Experts of a small language model: width 384.
Below are experts of layer 7 (counted from 0) of a mixture-of-experts language model. Rows are named router (the router's row for the expert), gate (a neuron's input weights, with its number), up (a neuron's input weights, with its number), down (a neuron's output weights, with its number) and show model dimensions 288-383. Each number is 128 + 32 x the weight over its row's rms, rounded and kept within 0 to 255. Numbers have three digits each.
After each expert's rows: "comes after" lists some tokens at least twice as common just before its tokens as in all text; "comes before" lists some tokens at least twice as common just after its tokens as in all text. This comes from a sample of Wikipedia text that the model never trained on. Tokens count by the router's weight.

# expert 3
router:145135111156149059153068093067124144134106102164129155136095126158037124110063128132102134136145075178134118129090084110126141133156137175075125116091209157118159160087144130090175183110203140103100113093187117116088119137142049136095123145097112109077143123175121139146137148169124176080
gate2:120028147091126131066185115108150113169178199219110079094083167146117168140143093140122129181153111142104129144118089133140163155144146114140113100141092136126128166130149101065140138121111060146161194109135106149162141136103085103146119184183098168102131133111149087128152155085120092158
up2:163119092071197122155133137065167127135185148155084169140100098074119134134132145087155127108115162121131154136096118166123151138123151173146148082149117167141096139110147156091133140067146129072142136094087173130147108115077125113154162167144092176135111148096158120128141139061124098139
down2:118129161109104139110121129137158161199094134108121100117119111120109151135186105132115121134119158119165100095132180175126181178148147122131123135128088067121130178074139159165136159167110149092144137167142149132145138120176092073130131086167078097164124083176130083118077159132104146136
gate3:183109129188068158062165143154135147102106145180115163155112091154154128184145109030105122142088143140105111164133175183127097133116145136121140156130155169126109139125073121153131106153101184127122085151132163164121125124124095054102149131130157161140115185115174149151126048073141124186
up3:160075070132097169128096092092151122132105079117113173168115045122097138097111093146088127146099186146133164147073158099129107123138121111081088120133144177117149156125084171102150139133168139094156113137132196097155118112148168075153135086138125102152136137110155148195192099134153191088
down3:148137168198090155136103182138157100125161098114168055171105134188138117146144152100173144194133079156081146166140166093118152097111132124184123162128160165123100142139118091125156141126185050113161080084115124161146193172088102114123153193117163130101108142122103179143132141127101114123
comes after: " ", "\n", "|", " (", "–", "°N"
comes before: "19", "18", "20", "2", "1", "3"

# expert 11
router:172061148125113164077175209161121101088199123150146157166122131117162185100190189136158122065120089126113099128178187149140106105122151084115116089105108101111093134177117161110141118106118189086116142093115118103196139045128112144123093156127168113149076149022183155119140146131151068154
gate0:113165075140153088112164160137193056148144132148073090179127122147095184064099101116128121124094155176165094131149103160111086162167194118097127139128121126169176124145079100110172130133063089166249136121158165105183156173154093110090093051177126141097120089072111101102110166149113112152
up0:154148141172135157125103106110149136061081072107102094114138144129160118129092089097136148147149195103105186092129090126139122038121087133150106093168137201150058141143130131091143116091109158115137112196127161148139133169084109117135145148089074123096148138109079085169120123155163168095
down0:038144115155076119169113114145146157141118097122120108142146101107158138092087149156074161122172141143137117131069084153101084105123124216129125128106137148092146160180183130144133138120160159125125149105124132094143146151160179132104138107121119121128130162142131156132113176157142175055
gate1:174157125104153154138188157126153133114135102107093161130122078149119115157116157118093137139130120112143135166160171175142153149147122102106172118120145168120078118179137153067186145129140219087122127114156174166145106116122106102117128112061116086133082077138160143138118097126118092105
up1:161165098136096103127122105105118176123115151095088112115169144153119110166117091157141123150076175100159166098131142165137065146088144072118200152171109189105148127078143132107176152153116155150149175107109178145098114141116092171097144131115145130067084156105125120146111078129103185153
down1:140117124072191124103105148156113201131092140104173190164178124149181095107091169114100113149094168169153127139111123093156109119118108135051099144130117116137110157165158156148164120134158131089141139122122096144110158152234164156141132080113165120093083148147189074143165115168152109106
comes after: " the", " of", " a", " in", " and", "'s"
comes before: ",", " of", " and", ".", " in", ".\n\n"

# expert 15
router:166189134130200042121122104130179115107127150154167182186129126102088158122064083104087104183110121147151147148099118109138121159120098106177115128101192122112073182095104088153154178116120116087127137146173174129137129108150177141098131162116127094124095116133063127125139172178181143148
gate2:140106087098151142122145112133019135076135112106126205111055149095141088146126142017124102102150114150121126154075151121163105151118145104126118144130116133051127125155122140044139153132170103070082132122096136112133174161113110150143167150097117108088094104118158181141103112104141161126
up2:141098081087143171163153093037090098130163163127116110105160129108150089128084137137167152124071131176121154135171140105113071128142111141138170121127114110118132131102072106159135065142135141158127109051130163178214194155139116155220110053114159119093182123101175177115068133035125124127
down2:159153080000114026118193091116072096167124145131111121146157101138125139081139071109128030106153163111065098125125119133149157087120098147138096143084160147104088141106166105096146127134138139164147109129142158082094132132123083143142115108173173147098134117161135119125133123164108153071
gate3:121082128120092119127128090103186087180139077178097118154115099133155100147113100103084122131136143112087127126081155132163124096118145119127117117119122071142152215185112160130191081147147073138109087035155089129117033165102131088101087145144138104144094107152099117106170141132111134152
up3:103104138171185110199110154104138153106113174116166097115071137100126098191157098159105138089122155115134099142049136138138145094087075155083103162108100162109159128094158149150144116146180124123090103045166172114111131176130090101145118163153115095138091127157140139146130101107083130099
down3:136219123182092116120080177170125126149114092051100149127128125068139162136081141108112151129137123151153103054135129125131121071109090132069083123131111177128114086127104124156138161114109122159190158170131125081106219054144096105131141124124149122086085135148133132107119041103134129110
comes after: " |\n", "0", ")", "1", ".\n\n", "2"
comes before: " ", "20", "-", "|", "19", " —"

# expert 10
router:070123156131179160108140156078104101130178115135123106097115125191115119140148119105163086166075105080105090092122232138088128103185121159085161089096141155118146074174159115122086100105177184134115166146128122114101083109142102155164120133093139097164105145095143164170136133169121147158
gate0:148092102117119116151115132095100140176137119180074105137136110105184096081166097155180108175084136110174146102178140175172104089103097109159092095119103155145082098128097074188097137083110192076122156102080108159138106081137046098110100127142136132127095137090132149126126120077173174164
up0:119083135094117166167117135156174144145138178120145154154160136146129164143127161074105112108076141123097057095159100183102181106101137083144119067143118138175180119112117233186162104094137078139101141133157162111106153078165104095099119111190142122085099188193107124155106110105142168175
down0:114144062078117191116179118140098099117095097104156134152131155102120093144165181121161094140189089149090109146086107134096192138102118056160143083131131135087159087152121127197116119130147127129128154118116191129150119169087095133124113104137175064093132158087123054149124210137080182194
gate1:143143109155113090104156138143181161089151124123130089116165080181171189119204152144139122210107031114128157140172111096106141119078108124156118146088106200126104138090102130131177124153120182100073123110170119096111209197136139134084089164131162122105118155100101135110093164110180171058
up1:099168137145162157125179148093161091154086101151101104163120117155096138203158175114088024151150119129133159123097161152122156128156113137140180163171088165138171132150143105147164113153086185163078115132128160112115163139163170117105074126121133104126144126137130075162146143057072193055
down1:154123073041148153158117179136139112108150128079119115136125161103151185190209159050116151120122156065170156176127166179161147153120134133197162097117061095121082137114194126164135191103148174168098121131086145083117138115125079185130092128148144094179157149102124184184146151087144119081
comes after: " the", " a", "-", " The", " was", " his"
comes before: " of", ",", " to", ":", ".", " in"

# expert 5
router:140105097111104183153121074151049120069182190099087000134061105168164105116132119169128097127124152143143169155109104111113167122205139158094134146141069116147125112129129133169098137111177154102093140088123138117151125161146145151109125104122136148071163163101143142196115143068111137154
gate2:162128112140103133128135176094059092129096159177106147091162129092157106115148098173121121118134086031107059202157193075100111149088104142145152116154138123135095120138169057099150146116097180133119069123123070086140149166104171142114129139079133142164122117152135184108177075155130161154
up2:180083080167097088157138099148110166138154139118107106131158212110167136126140132118089179108117145089099112174137171132087130207120150137134160110103108122162122176142113131103133111089177127179163102118161140130206173171107108191139195128122134168164119115146130140142143125157150148092
down2:145143174132120175173111119075140162135140134156105140114161152104168136149112135170154166054124058187109107100115096102144109161091092092037105176089114153097141093178113155195057111113129112144134137086040172109134131117179113145144156164080153129133165110114167114100081123105089160144
gate3:147130149178144114130139131101101100141116142080121064050075136158138142123102129142065121122163123070150127135141030066096164145160200129140096168223144089151138143158152117105095141065158123099104121122166120137190121134121178121162143082143126166153155154090112116082123173161200119081
up3:168122083129158113154091100131110082131070171096123112103131159170156098170114161134104153134181176121119106131135097067161176213119107102111118171108105131140122111168132160102092133112126117076104137117150148126157105127097076098139127100158128138133117206130064091097116168125193107123
down3:140150100145152153124125164119199096179079113087095186074168127115134134160131142130169096183158089158123104115148119108075057078074121150154088150160148099130119134127160117062124155110103075084074183136099125127140121166154115085122062134108173063121180117177132156140139096065141124202
comes after: "20", " ", "19", ".", "18", " that"
comes before: "–", ",", " was", " |\n", " is", "%"

# expert 4
router:133115130123140154151104114143113126111136214070094102075165095150145158150069120159115138165128106103108152222083070168120070174134166134140166109162133071112093130154147133096121106159128208128178119135135157144139105152128133066131153097127181201133133127172091083104119133105080175127
gate2:111183185143151125182088122149135128149102124134113118140155133130201110144140110137143173191115142176082057114088109114136130079155109139135132117173183111132141076146081172129087092158095129120085091118151156156112106118077114087133137124140117157124064126100075126143164109131166152056
up2:138160120103139109155114083150187180124142149184150159127112148173140176120119177116112144164117126170111116147100184137136123153165117143160130125081162153166124200174122071152102158141114122042123127098152137125119125137102168105158113133129134123141126125107203108120115069129165161069
down2:124100113179167146115071114146156180099117139148095147127137123126077145118118131133145112105090078104107152068081106113091123114129096150158122162124091139090096116133136092101104139131112095099143179138084076168129143084114154075172126140049119098079163142114145157159143123129182130173
gate3:062073145068149118127131135113141152126135166112088088116080107176140165099127095141110098115164204131196170100066157125122176179160171076123110087143139131113079119060150152076155115098162133096088154129106115088092093163122202136156123121131179169091115093063170146103120146095137151112
up3:127116147183131134123111099119193148095083183160169133135211124184176103096111134118138207138118119155178157113071173113124082190106153102220072148132113160159117144130103134154161139141087113100085094129092138108077118108105131114087152101132165113022055089138062222170180141177129193169
down3:157108161000123147071124064146113139131140131123138105086113079142107123112104204147085133146129068135145136146092103071165115099137114183170108145148092144148102099122195141111105134118138137149134119160128109057126114099120134103163064174138175100107125187138094106095083155134142155093
comes after: " ", "–", " such", " However", " which", " due"
comes before: " the", " a", " he", " and", " which", " but"

# expert 8
router:124146093143141155141096146094162136136123133121140150112124177125096182131044175115174144110128116146186121167148115126106087080147109095120036094166130199108151125142146183133131127111145211108099125181119173104123092105104120114121114170082117097129134152209079135148112175130140108128
gate2:128139126096151130092170154133140105099134190156121128167148106155119098113123167081161135154139150143151120134126045129103121130177094118139084123140100097116146055100083178078182109124110119128163111152140116151093141156162156149112137162105131139089116150140068145126135127120162098125
up2:129150144121099092129188148098086190145097138054134149109138192086171119148120138096147107117109070151121095151180121060138106162097151162188145149145134132130057125193150147154165112091158093100122088138108138134102138067132161156141150141107169108147192102120119111094109114141098078149
down2:099082145169084091199094146120117163151121147121120191222110105167089166168144064074184200126164104189091123162106151116140112135129060137093069169155101114133101129157114150160153126103120102125104159107074155138129130151091102132128112137068093036180123128137189180136117171122162126173
gate3:138152121161139172137167122126140092110102120108115154096156126083157153155141161162166133105092144095121093140131149093117114144148096137134160135066078125176052101119118124123128136096080172099132107097138103112177092087160122094167097071131153125090175131134124148135101121133137132086
up3:156144168134136088150118143115164147145133117131147112115119095164100128180109142102131165129123074144152164155102122114107108105093148189084107118100165141176111132137082089085091135107096175099149101125118091144111123123159122112127113095087103143117130182125122144139108151158096128155
down3:105119141180053160128082110144142106179096160141091094140107083144156116137156117118114135110129133134140108164126137090114108164099152141072105137141092141137146106072079177164175087107128129143159108126106137151105161117136147172092113106073176119185119117119108123158198103131078167096
comes after: " |", ":", ";", " on", " /", "On"
comes before: " the", " ", "0", "1", " |\n", "2"